Weights of a small mixture-of-experts language model, trained from scratch on English Wikipedia: width 512, 20 experts in each of 9 layers.
Below are experts of layer 3 (counted from 0) of a mixture-of-experts language model. Rows are named router (the router's row for the expert), up (a neuron's input weights, with its number), down (a neuron's output weights, with its number) and show model dimensions 0-255. Each number is 50 + 12 x the weight over its row's rms, rounded and kept within 0 to 99.
After each expert's rows: a language model's description of what the expert responds to; "mostly gets" lists some tokens that are sent to it at least half of the time. This comes from a sample of Wikipedia text that the model never trained on.

# expert 10
router:39 55 61 44 30 63 32 40 35 55 56 69 39 35 54 40 40 43 58 46 49 66 51 48 51 45 33 51 59 26 56 78 54 50 26 42 31 67 41 54 65 59 22 58 57 48 36 76 25 37 57 30 60 49 29 34 39 48 49 49 78 58 42 39 60 66 26 53 45 46 56 62 47 45 32 42 65 68 40 39 33 57 58 65 46 55 51 59 39 49 58 27 53 39 39 49 24 37 64 68 54 62 45 42 39 34 58 49 46 51 65 61 55 33 60 44 41 41 45 46 31 35 62 36 51 54 44 27 46 44 44 49 53 54 55 52 33 45 37 62 36 51 37 49 59 47 37 40 38 40 38 54 36 42 49 32 51 40 49 35 43 46 30 45 37 36 41 64 46 36 30 64 50 56 57 47 31 43 55 41 63 75 47 53 31 36 41 54 40 51 65 54 47 50 59 43 40 37 35 61 56 47 33 70 49 47 43 56 53 51 31 54 45 70 54 58 61 49 44 29 48 78 47 47 42 70 43 55 45 41 42 56 58 36 54 42 65 60 47 37 60 58 39 51 63 66 47 41 48 62 33 54 35 39 52 39
up1:68 30 52 56 51 40 24 27 49 34 67 48 63 60 47 21 61 36 65 37 76 57 49 50 48 46 30 63 67 62 42 34 57 53 46 44 52 62 54 65 40 61 48 44 75 53 36 73 52 33 46 66 56 47 31 56 51 66 40 25 40 33 42 51 50 49 48 67 50 49 71 48 58 36 63 35 45 58 53 47 35 43 74 63 52 60 46 58 49 60 52 49 44 40 44 75 21 38 51 46 30 64 59 36 49 40 58 51 58 50 49 41 44 44 64 63 41 41 30 52 71 56 75 55 48 62 56 51 53 17 53 58 40 58 25 56 55 32 36 43 48 48 43 53 78 49 65 47 44 37 62 58 49 52 56 41 51 50 37 37 46 32 27 42 48 65 70 56 55 57 51 56 61 54 53 59 47 58 45 40 46 52 64 49 40 28 64 45 52 44 53 55 38 67 50 60 37 12 45 51 50 48 46 41 47 57 60 45 68 62 40 42 36 43 63 41 53 42 59 43 44 39 62 56 35 44 33 49 47 56 40 50 53 39 40 24 29 46 62 54 48 56 68 38 45 57 62 51 41 36 34 67 47 53 38 30
down1:54 41 39 47 56 66 57 51 53 46 31 40 48 60 67 50 67 41 39 20 55 29 41 47 51 47 52 55 45 51 56 57 29 43 57 47 54 34 38 42 47 54 60 57 48 45 42 43 39 53 54 48 56 62 50 51 51 34 49 61 77 61 60 37 60 49 44 48 54 86 59 59 42 45 54 62 59 53 45 60 44 04 54 32 39 61 46 64 44 51 52 69 61 44 54 44 54 51 52 40 54 66 59 51 61 61 60 41 39 60 50 42 49 65 49 53 60 48 36 47 47 71 53 59 25 48 26 49 66 50 48 70 41 52 71 77 65 43 61 67 45 59 69 59 55 31 71 50 47 46 44 33 72 71 57 37 54 38 40 38 42 41 53 55 59 68 61 52 51 67 34 44 33 31 62 43 60 43 43 62 49 49 48 68 56 67 56 43 45 41 57 54 57 56 65 43 58 30 45 58 42 48 47 59 48 41 55 31 31 52 27 52 60 18 48 46 56 62 58 55 43 31 50 49 45 55 72 29 38 65 49 41 48 25 47 61 57 58 45 53 53 57 40 67 76 42 23 63 66 52 49 59 37 45 49 45
Description: Word pieces inside proper names (Lud-ovic, De-Generes, Fel-singer) and suffixes like -ation, -ville, plus labels in lists and infoboxes.
mostly gets: "place", "ated", "Order", "Died", "Clade", "Kingdom"

# expert 11
router:45 73 36 57 48 44 57 46 41 42 51 42 52 23 46 53 32 38 48 36 32 58 34 58 74 59 33 53 52 53 61 60 62 42 40 56 32 53 41 62 78 45 57 49 47 65 40 50 42 42 53 38 40 38 51 23 49 41 41 33 61 64 44 42 59 66 31 39 26 37 59 36 41 45 42 58 65 68 37 59 36 54 52 59 73 56 27 40 45 33 54 42 35 35 45 58 46 37 56 63 78 55 34 36 45 48 57 34 72 50 27 53 44 49 62 44 50 43 45 48 51 42 46 53 54 50 58 44 40 49 47 42 74 66 72 53 36 47 39 48 33 66 48 57 66 48 61 51 35 47 42 73 51 38 44 48 51 38 49 53 54 34 38 50 38 36 29 56 60 46 38 60 54 79 55 46 48 49 45 37 53 44 39 46 31 46 44 48 44 54 52 66 50 40 57 38 45 42 43 41 56 37 40 56 45 32 45 62 65 62 48 37 52 60 52 69 76 62 28 45 42 62 49 39 49 47 49 63 29 31 42 63 49 45 63 82 53 47 47 51 62 49 33 54 42 55 60 40 37 48 39 46 43 40 65 39
up0:42 53 36 62 43 50 39 55 44 58 54 60 41 69 58 64 61 56 62 24 47 71 41 56 65 53 54 57 54 27 60 70 47 41 55 56 54 54 44 63 43 58 64 58 48 53 27 51 29 33 37 48 41 46 40 45 66 60 65 32 47 43 59 51 46 60 50 35 34 33 42 51 35 28 39 42 59 44 60 51 38 73 45 62 37 57 78 41 54 64 48 39 59 61 47 68 33 40 43 46 41 48 74 60 41 41 67 58 57 45 45 45 45 62 60 50 43 63 63 69 33 63 67 64 59 45 54 39 18 52 53 47 50 66 33 62 63 58 75 55 46 54 50 48 39 63 37 50 59 34 53 44 52 49 52 58 52 49 77 39 35 37 43 35 37 66 55 54 44 36 20 54 66 60 39 41 53 54 52 51 52 55 45 40 72 58 48 54 69 49 34 51 28 58 54 66 37 38 70 67 69 57 64 55 69 49 49 65 65 59 30 46 53 48 56 53 54 72 69 48 47 54 42 55 45 83 57 54 46 44 29 37 46 47 58 55 53 48 55 62 58 53 50 57 60 46 28 44 62 75 35 68 54 32 32 53
down0:39 49 62 60 52 67 42 74 57 49 49 68 55 26 80 63 64 55 58 49 41 41 61 60 51 58 63 34 65 40 68 58 73 50 75 51 49 35 40 42 59 77 31 64 60 62 27 56 40 54 54 50 34 42 49 60 48 56 42 36 72 41 38 32 59 39 65 38 23 74 60 68 47 61 50 56 30 83 50 65 50 31 58 67 41 58 40 60 47 48 52 54 63 19 59 68 42 56 54 50 22 55 58 71 68 59 52 37 37 59 49 62 69 49 44 44 35 61 59 54 37 39 62 57 70 33 37 68 49 36 36 44 75 70 28 49 71 58 58 56 58 35 47 39 57 52 48 43 58 25 42 62 49 60 31 52 37 49 40 45 29 47 52 45 56 53 71 79 80 41 50 43 36 63 48 40 58 49 36 38 40 43 51 51 51 52 56 46 41 58 50 43 48 52 62 12 61 50 52 47 57 41 47 53 50 54 41 47 40 65 33 41 61 53 27 41 60 44 61 52 53 66 47 58 40 43 54 42 34 42 39 68 48 66 67 56 57 59 43 48 39 63 54 49 53 45 31 57 49 77 62 46 46 61 54 64
Description: Final nouns or suffixes just before a comma, period or heading end, such as years, District, season, honors, members.
mostly gets: "years", "District", "season", "County", "also", "States"

# expert 18
router:66 60 48 51 41 42 36 48 51 26 60 69 54 43 31 37 28 34 79 33 50 64 51 42 51 53 32 37 62 39 44 74 58 68 26 55 30 71 50 51 52 47 27 66 56 52 40 48 35 45 55 47 55 50 55 27 57 55 60 48 79 69 40 60 69 74 36 40 35 27 49 43 37 36 22 53 70 66 42 40 45 64 57 63 54 62 55 42 38 35 58 38 35 38 63 54 37 46 74 58 64 59 39 42 46 52 62 41 69 45 33 44 41 33 71 26 35 44 44 54 17 26 59 47 64 61 33 30 42 37 68 49 61 58 57 59 54 37 35 52 44 67 35 72 52 43 50 40 41 35 36 57 34 49 36 32 63 52 58 31 44 52 40 47 42 46 29 55 58 51 49 49 55 75 65 63 52 32 56 30 52 60 41 30 38 38 53 59 39 60 57 65 51 45 62 54 39 48 39 64 61 41 33 51 42 48 47 77 56 57 33 43 53 62 44 56 63 50 51 43 37 59 33 35 47 60 38 52 30 32 45 57 58 39 35 74 64 45 42 37 57 43 45 44 52 54 55 66 38 71 41 54 37 45 57 41
up0:54 53 56 73 48 52 67 71 23 65 50 47 49 62 58 65 36 58 55 36 54 47 53 57 46 54 50 53 61 57 46 77 57 51 44 63 38 33 64 46 60 34 56 50 61 27 53 48 64 34 29 60 33 53 30 60 71 47 42 46 58 63 43 56 55 62 57 59 48 55 46 41 63 55 60 54 71 63 45 56 52 39 63 41 33 40 51 37 45 42 59 55 30 58 57 38 41 42 55 31 42 56 43 51 60 49 52 43 58 51 41 31 63 62 53 55 77 53 42 59 57 75 40 53 57 63 46 39 62 48 41 43 49 30 55 44 59 66 58 54 26 32 51 56 56 55 71 38 62 51 31 52 35 52 52 58 52 40 69 47 53 58 49 24 65 37 34 63 60 40 53 59 56 41 48 59 42 45 57 28 69 72 60 67 56 56 33 52 53 51 36 57 67 31 70 52 24 35 48 45 33 60 38 56 46 53 36 56 47 51 51 54 54 59 50 58 59 56 69 45 51 47 61 33 36 51 57 54 49 26 43 51 64 34 41 42 45 63 48 53 50 44 38 54 51 47 16 42 45 33 47 68 37 32 64 50
down0:54 53 33 53 76 44 57 50 35 56 39 52 51 57 44 64 70 42 61 71 69 43 51 69 46 47 64 57 68 50 68 48 35 63 51 50 67 36 63 49 44 45 49 39 50 32 49 38 20 55 73 64 22 53 47 57 62 46 50 55 42 37 39 38 66 58 35 60 40 48 34 45 54 31 62 42 50 68 50 53 45 38 57 42 61 54 48 54 56 75 45 56 55 53 38 59 73 81 49 33 50 60 59 31 41 46 30 74 66 50 55 66 29 85 72 29 50 56 38 28 49 56 49 42 59 32 59 67 53 57 73 54 33 67 60 59 33 63 36 46 65 55 54 48 50 41 41 57 58 55 49 28 36 41 30 38 42 37 67 53 77 67 49 47 31 58 44 49 70 63 53 66 54 56 61 30 59 51 32 68 61 61 38 52 47 54 22 52 45 62 60 66 67 63 41 50 55 48 39 64 53 54 74 63 35 43 56 43 47 51 54 25 55 56 56 60 49 68 71 37 47 56 57 56 38 44 49 46 27 45 47 63 53 24 49 30 29 63 56 35 66 28 44 63 49 51 51 40 58 55 72 51 45 20 51 40
Description: "the" and "of" in office titles like Member of the, President of, plus Ministry, Court, Senate, and quote-closing punctuation.
mostly gets: ".\"", ".\" ", "\". ", "). ", "Ministry ", "Court "

# expert 6
router:58 68 53 30 26 50 38 50 47 43 54 57 42 43 53 38 49 57 60 43 50 53 35 41 63 57 45 56 53 40 60 74 49 59 29 56 43 72 43 41 49 60 28 55 45 55 28 55 35 23 53 45 55 56 39 27 49 54 50 35 72 57 46 46 73 70 26 37 47 30 61 58 31 43 49 35 58 69 36 44 44 51 68 66 67 61 43 56 47 33 66 28 31 35 61 51 23 40 70 50 56 68 36 47 34 45 58 25 56 42 46 55 33 53 56 49 30 40 37 46 30 45 52 41 47 67 51 36 30 42 71 30 52 66 60 49 38 35 33 53 52 79 46 67 41 38 37 35 43 44 40 54 51 45 56 55 66 45 59 30 43 46 30 36 28 47 39 67 49 50 32 64 46 66 78 51 43 31 41 48 68 66 44 37 29 34 46 58 30 56 41 38 37 44 58 51 33 41 27 58 54 46 30 58 64 41 28 60 62 55 40 43 53 50 52 48 66 54 48 40 35 59 46 47 41 49 37 50 44 37 33 51 52 34 32 62 69 46 45 40 51 49 62 45 49 59 57 34 42 57 36 47 30 39 43 26
up0:49 35 56 50 38 18 59 41 50 35 47 61 52 56 68 61 45 20 49 57 53 47 42 45 52 49 40 69 62 57 48 48 38 64 33 58 50 42 46 66 47 42 49 75 38 51 59 65 72 51 57 50 73 63 47 54 59 35 62 39 64 57 54 47 49 38 23 50 54 43 39 39 64 40 46 30 63 39 42 27 35 63 45 52 58 66 41 34 43 38 57 60 57 44 40 48 54 39 60 36 51 54 64 88 70 40 45 37 57 59 58 67 51 34 50 55 50 37 41 59 52 53 57 44 55 64 26 55 37 57 52 34 61 67 58 38 56 31 59 54 37 56 63 63 58 70 32 58 32 52 46 50 49 34 41 11 38 50 83 35 19 56 67 41 42 61 42 32 47 50 52 36 50 43 50 61 75 40 50 51 48 53 66 31 38 57 54 43 55 76 45 42 64 53 42 41 52 51 22 34 52 37 35 48 47 58 49 38 49 58 26 54 52 55 50 49 69 71 50 45 42 82 69 35 33 58 61 36 39 36 39 42 77 57 60 73 52 50 24 57 49 61 46 38 41 68 49 35 54 51 58 48 30 40 58 36
down0:60 64 57 45 45 41 66 46 55 29 52 68 52 45 56 48 46 54 55 62 60 51 45 68 35 38 56 61 37 58 49 45 65 38 44 77 34 75 58 60 53 54 57 65 42 54 45 48 56 62 62 47 46 60 44 70 38 45 60 68 48 61 76 44 44 36 53 44 61 50 34 42 43 62 47 37 69 40 50 39 40 51 31 32 79 58 32 56 56 40 63 52 51 56 70 44 47 40 49 58 36 32 42 75 50 46 49 33 43 49 57 42 44 48 36 49 55 41 36 30 50 43 39 43 41 57 37 68 64 67 55 51 42 57 42 38 61 55 38 59 55 44 51 50 38 55 49 52 40 52 32 36 52 41 45 58 44 34 58 48 56 47 58 55 49 41 42 58 42 44 40 47 49 35 45 36 43 37 39 55 55 50 54 61 44 35 56 58 69 54 46 29 52 37 44 45 54 65 72 70 58 53 31 40 51 69 56 37 64 73 37 31 43 50 52 48 44 66 51 54 64 45 81 64 48 47 40 60 39 57 47 44 53 38 58 59 62 63 60 50 41 45 56 50 42 41 49 25 57 40 57 38 59 56 58 49
Description: Commas and "and" in biographical job lists (actor, comedian, and writer), "born", player positions MF, DF, FW, and career verbs.
mostly gets: "MF ", "cin", "FW ", "DF ", "politician ", "studied "

# expert 1
router:77 50 43 32 52 46 26 47 43 39 59 58 55 60 40 58 33 51 76 58 47 41 41 38 63 45 45 51 51 41 61 58 58 60 65 59 53 67 56 55 76 58 44 56 40 53 34 58 27 51 54 58 57 43 43 45 53 60 66 52 62 68 52 54 60 47 25 36 29 37 67 48 46 39 33 58 47 57 50 63 44 60 54 50 65 61 38 57 36 51 57 56 47 27 50 48 23 62 54 29 75 57 47 55 54 58 53 26 49 61 52 42 43 48 49 28 53 52 54 46 46 41 50 56 64 40 50 25 46 52 60 42 61 52 68 35 45 28 46 49 46 74 39 40 65 34 37 35 48 48 41 53 44 37 55 30 50 49 55 42 47 55 23 32 56 38 44 44 57 33 23 61 67 72 65 65 57 42 62 47 38 49 63 38 40 42 63 63 41 60 60 56 40 44 76 61 40 41 36 69 62 47 60 57 51 27 55 47 40 63 50 39 25 49 66 41 55 66 52 41 40 60 41 36 35 63 51 45 40 42 39 51 67 33 27 60 47 35 37 56 46 58 64 29 26 46 59 57 23 58 46 49 36 23 44 52
up1:71 57 41 43 39 43 51 31 45 43 66 55 43 31 33 39 47 66 56 45 55 90 33 33 49 68 62 37 47 23 79 64 37 61 40 57 34 52 45 38 47 44 37 60 44 24 68 45 42 63 45 28 34 57 50 46 50 59 58 47 47 48 34 51 56 60 57 48 37 23 42 60 73 61 33 56 46 49 71 47 50 52 53 44 35 49 31 35 58 41 66 39 47 35 59 43 47 37 59 51 40 69 40 52 43 45 43 55 39 46 58 67 57 66 44 44 65 35 56 36 42 48 72 57 41 44 42 58 47 58 57 23 42 38 60 54 39 44 44 60 76 57 47 79 40 43 50 52 38 46 58 70 40 58 67 77 47 57 52 40 38 68 58 49 28 55 45 29 48 52 64 60 36 43 43 41 64 60 62 43 52 57 43 49 51 40 46 59 38 59 40 66 71 51 75 29 49 42 51 63 54 54 32 23 57 30 49 65 53 40 52 49 72 70 56 64 48 42 66 44 61 61 69 64 39 61 51 17 64 45 43 53 44 37 42 53 77 44 50 39 74 64 54 42 62 70 49 59 62 80 53 49 45 47 45 38
down1:59 39 46 41 48 55 68 28 41 54 31 50 34 40 54 41 67 35 74 33 45 50 58 49 54 51 56 62 34 38 57 53 31 44 68 28 30 52 47 22 42 68 33 40 66 40 49 36 58 51 56 33 48 34 40 63 33 52 65 62 48 46 53 47 52 63 44 37 52 60 53 58 60 58 57 26 41 38 64 79 38 49 49 64 53 37 47 27 52 48 57 45 76 38 59 57 58 56 38 41 56 65 55 72 57 51 49 53 42 50 51 65 66 73 57 55 30 48 41 64 60 55 56 56 35 52 54 46 57 66 57 61 13 45 34 54 31 48 40 64 57 40 58 59 64 61 59 48 60 40 53 37 47 56 53 32 51 48 41 39 50 65 26 73 53 58 51 59 72 70 61 59 37 20 42 54 58 51 31 53 48 42 69 58 64 58 54 52 63 25 36 65 41 44 46 57 54 45 23 61 53 45 68 62 42 19 49 56 68 52 40 53 52 52 48 63 45 38 43 30 47 59 69 73 63 43 36 36 23 59 56 58 45 36 57 32 35 49 53 65 47 43 52 58 29 56 62 35 50 50 46 37 62 56 37 59
Description: Final word-pieces before a space or pipe inside table cells and lists, such as name endings (Mank-ad, Schwer-in), scores and song titles.
mostly gets: "Partial ", "Goals ", "Peak ", "— ", ")\" ", "Racing "

# expert 19
router:63 62 56 47 26 37 51 36 35 28 54 48 54 41 56 30 38 78 52 39 46 54 43 50 69 56 57 26 43 47 58 78 57 53 55 42 40 50 32 45 65 53 50 49 54 62 44 46 23 55 64 64 43 39 33 33 58 53 51 44 66 66 27 52 56 61 25 38 17 43 57 49 38 44 34 37 56 55 40 39 43 51 57 57 59 55 51 53 46 31 53 43 43 39 54 50 39 50 55 48 56 57 42 46 41 45 55 27 48 56 37 53 43 51 55 37 56 41 37 60 53 39 53 32 42 51 46 46 49 34 51 43 60 51 50 47 42 38 36 52 31 64 43 53 54 32 43 23 38 46 29 55 50 42 43 39 56 43 57 50 37 39 51 51 40 18 39 53 66 41 28 56 49 60 61 44 28 35 60 30 56 52 38 28 34 41 49 64 48 47 56 58 45 27 48 71 48 41 35 56 44 42 45 68 39 28 41 54 62 58 35 49 43 47 42 52 72 57 55 38 53 61 42 28 49 50 42 47 44 38 40 69 49 33 48 57 41 39 45 40 68 56 34 36 44 56 41 43 29 55 32 65 35 30 51 33
up1:45 55 25 52 50 44 53 36 53 49 36 66 48 65 61 47 65 64 47 54 27 59 68 27 66 56 50 50 60 28 58 48 58 43 60 44 29 42 54 61 39 45 43 61 47 62 40 59 37 20 45 45 45 46 64 54 46 50 65 34 46 70 52 70 34 59 55 48 29 64 68 54 47 40 29 27 46 53 66 46 66 74 54 36 45 40 49 47 41 45 70 50 47 55 33 59 59 39 34 58 54 52 50 60 48 36 67 42 61 45 32 53 57 45 61 61 43 43 65 47 41 18 61 39 36 40 53 36 50 39 58 43 59 71 58 59 44 31 61 46 40 42 45 59 36 49 36 51 27 62 61 46 52 45 43 38 60 39 34 57 73 35 56 35 55 50 32 73 37 46 28 58 57 55 68 48 49 51 69 46 64 49 36 36 49 41 53 49 35 60 48 27 61 31 38 36 53 46 50 63 52 34 49 68 43 47 60 57 71 40 31 75 37 40 55 63 37 59 56 49 59 44 37 43 51 55 51 36 43 67 50 47 73 30 74 64 50 64 53 64 71 50 33 30 80 43 60 61 45 51 48 62 44 67 55 39
down1:58 41 38 57 31 49 49 58 38 55 63 36 39 83 29 48 41 27 42 33 50 51 32 63 42 11 37 51 56 42 66 49 54 61 36 41 46 44 63 59 35 47 43 56 35 67 54 45 29 42 38 64 68 59 63 39 46 63 70 43 45 42 63 37 56 55 67 46 43 62 85 59 25 35 50 47 50 35 62 50 55 54 65 59 27 58 47 59 87 52 57 58 31 43 56 40 47 36 44 47 77 50 54 65 62 42 74 30 43 56 36 34 70 64 35 62 51 68 52 73 33 41 54 51 29 37 67 27 54 39 58 55 58 60 46 46 47 61 75 51 57 47 57 47 49 54 63 51 51 47 62 58 56 30 44 44 59 45 53 46 71 54 47 46 54 52 29 58 44 47 38 57 52 34 47 58 63 69 41 49 56 45 53 45 37 56 53 54 39 55 24 39 56 46 44 42 57 38 58 65 64 66 62 53 61 47 64 55 40 56 47 33 49 37 52 21 19 34 49 56 41 58 57 53 44 26 49 33 62 76 37 41 35 34 81 30 48 58 57 58 62 73 40 56 65 47 26 58 50 56 40 42 56 57 61 76
Description: The word in and the number or noun right after it, often counts or dates (in eleven years, in 15 states, 2012).
mostly gets: "In ", "Scientific ", "similar ", "in ", "25 ", "80 "

# expert 7
router:67 63 65 40 38 36 35 33 46 58 49 51 56 31 45 32 45 60 62 37 42 52 41 45 45 60 54 36 60 53 53 51 48 49 52 37 37 79 42 50 60 43 44 53 55 56 42 48 35 44 66 52 53 25 24 35 64 52 48 37 45 61 41 62 49 59 39 26 35 38 70 31 35 40 37 40 63 66 37 47 39 50 49 56 73 68 39 34 47 38 52 32 30 31 43 43 34 38 56 73 61 54 45 35 51 46 53 40 62 45 32 55 31 50 54 48 32 31 59 58 48 25 46 40 51 61 38 24 39 42 59 42 54 53 69 54 47 53 44 47 46 51 49 44 77 44 37 43 37 44 49 68 32 48 44 49 55 36 67 47 43 47 36 42 41 38 10 43 64 42 35 55 49 63 54 52 39 47 56 33 59 52 44 46 42 50 38 49 47 43 55 66 48 32 66 70 41 46 33 50 47 35 29 68 43 35 50 63 57 68 43 61 28 56 49 76 68 57 39 43 45 44 16 42 46 91 35 58 43 30 50 64 40 37 38 67 56 40 37 52 73 51 28 40 51 62 58 46 45 45 32 53 29 46 53 31
up0:53 33 65 51 55 41 71 16 59 65 70 62 52 33 50 48 28 34 52 59 51 60 35 39 87 45 70 57 43 43 34 58 64 50 58 57 57 68 58 57 45 54 56 49 51 46 44 66 42 59 53 55 56 61 42 37 44 38 69 58 43 42 43 73 57 43 57 48 48 51 56 50 59 48 35 41 59 47 60 57 46 54 54 47 70 47 41 37 38 52 57 32 50 36 47 43 51 46 59 47 48 35 27 38 47 58 50 34 63 50 55 65 55 35 45 60 52 52 51 63 49 63 44 43 38 24 68 44 40 49 36 49 56 39 53 44 62 58 64 59 41 46 51 43 67 38 46 62 63 43 66 51 44 40 57 49 52 43 30 32 67 41 47 46 56 43 37 44 42 67 46 58 49 57 52 56 52 57 92 66 56 32 37 54 55 33 37 51 63 39 59 47 44 75 57 52 54 33 51 52 55 64 44 45 62 43 29 58 49 46 47 41 39 52 60 49 64 54 50 45 59 64 50 43 46 82 46 47 40 49 44 52 50 37 49 56 33 47 36 44 47 37 62 64 48 31 54 27 51 59 57 52 47 56 69 61
down0:51 64 39 55 63 36 53 56 59 45 58 38 59 35 37 62 53 42 43 54 40 46 56 31 51 53 52 30 37 57 50 43 60 48 63 46 61 50 42 26 65 83 65 61 42 57 51 40 61 53 62 66 59 57 71 51 45 53 75 37 60 27 60 55 57 52 42 40 65 34 72 44 48 66 24 51 31 56 57 51 59 34 56 40 55 64 78 37 68 35 58 47 43 48 45 38 58 33 57 66 45 20 54 72 60 51 61 61 64 54 55 57 49 61 65 55 54 47 45 57 59 51 50 51 35 51 56 58 63 47 46 61 37 46 45 39 33 44 35 43 41 51 61 60 63 30 60 55 54 65 58 51 61 48 59 57 40 52 47 52 52 44 33 34 40 74 59 58 52 49 67 42 54 45 67 58 64 52 51 43 32 54 38 57 46 51 49 58 64 41 57 49 53 69 63 52 65 44 43 49 38 34 36 47 64 25 59 41 38 40 48 39 39 66 63 55 77 54 82 40 47 44 47 55 51 58 56 36 58 73 48 42 60 64 54 36 54 73 49 58 51 31 70 75 39 62 38 63 20 53 59 35 54 42 64 46
Description: Past-tense verbs and participles after a subject or was/were (signed, announced, released, located), plus clause-joining commas in prose.
mostly gets: "signed ", "announced ", "opened ", "taken ", "followed ", "located "

# expert 2
router:69 61 42 34 31 51 41 37 37 65 43 59 53 58 61 25 44 60 61 35 64 53 49 62 53 68 49 47 58 58 66 76 37 47 52 35 43 72 36 58 56 80 64 48 35 62 36 50 30 43 38 45 41 51 41 39 58 49 60 54 49 50 43 45 68 40 38 37 38 35 53 48 51 55 41 69 81 58 46 39 64 59 68 52 58 54 41 50 64 47 63 40 40 48 56 26 48 36 43 49 39 64 37 51 45 47 55 50 65 57 36 56 32 60 44 50 30 55 55 59 49 25 49 31 32 62 51 47 41 48 69 56 56 41 62 35 51 55 23 41 46 76 54 57 55 68 31 40 36 53 43 49 54 43 61 52 52 55 48 55 61 47 42 57 56 35 23 55 66 27 31 62 70 74 51 41 49 31 62 49 67 58 45 39 38 30 44 45 57 60 46 56 37 34 40 49 56 33 43 52 65 46 22 70 56 39 29 60 64 41 32 53 41 57 42 62 72 56 35 33 52 52 48 49 52 62 30 36 43 42 40 59 40 37 36 75 51 41 36 46 57 42 63 52 49 55 44 57 57 56 60 54 54 57 54 39
up0:31 53 66 44 34 53 52 30 53 43 78 40 32 35 36 42 52 52 46 44 55 43 45 70 46 47 40 54 51 61 59 81 52 59 47 47 63 44 46 52 55 37 49 52 42 49 49 61 54 37 49 63 34 49 44 46 31 53 39 46 47 74 34 46 41 42 30 39 55 52 52 43 60 49 52 58 61 67 29 22 52 44 47 46 81 40 65 43 60 53 45 49 48 50 56 37 41 65 45 89 45 58 53 46 50 30 67 41 48 64 40 52 40 49 54 57 34 45 50 42 69 53 46 60 30 70 44 52 34 36 46 40 71 44 45 59 37 52 46 60 30 44 67 43 56 54 37 51 36 51 59 76 27 47 63 32 45 48 71 63 47 54 54 53 36 31 50 38 48 37 66 45 65 37 65 52 66 56 62 42 49 68 43 44 37 57 40 42 46 48 54 46 48 49 36 33 52 48 48 44 47 50 54 44 37 71 49 51 64 59 40 39 33 64 87 31 59 70 66 43 78 53 55 47 47 51 53 38 39 40 56 43 42 39 54 40 43 46 37 63 58 46 45 41 69 38 76 30 52 59 65 48 31 33 65 49
down0:53 43 67 44 34 24 39 45 53 64 53 50 55 42 37 47 75 65 43 42 65 31 46 48 67 46 63 49 26 51 49 59 26 69 44 56 57 61 68 25 44 47 54 38 32 57 60 44 45 37 55 38 14 36 53 47 52 52 41 40 35 47 40 13 52 55 47 37 48 34 39 40 36 34 50 67 46 36 34 50 67 50 50 51 53 57 49 58 47 31 76 65 56 53 61 38 49 29 57 68 51 61 45 41 62 62 34 46 22 41 67 57 51 53 51 56 69 53 59 36 43 38 38 62 50 40 25 47 58 28 30 44 39 61 53 45 35 53 40 44 36 40 56 43 48 44 59 45 31 46 59 47 55 44 49 64 51 49 66 48 49 79 53 68 47 30 57 43 39 40 42 48 44 46 40 64 49 68 51 37 25 48 44 45 57 51 46 68 53 25 36 37 57 50 36 43 65 47 57 48 44 50 34 41 42 49 36 46 60 66 45 45 50 54 44 46 34 37 28 55 52 59 49 53 37 24 44 45 70 74 39 66 49 50 43 45 24 46 30 71 59 29 58 52 41 31 55 40 49 54 66 35 57 62 32 63
Description: Punctuation in tables, sports scores, coordinates and LaTeX, such as |, (, –, braces, ^{, primes, plus all-caps fragments like RA, IS.
mostly gets: "′", "}", "_{", "{", "RA", "^{"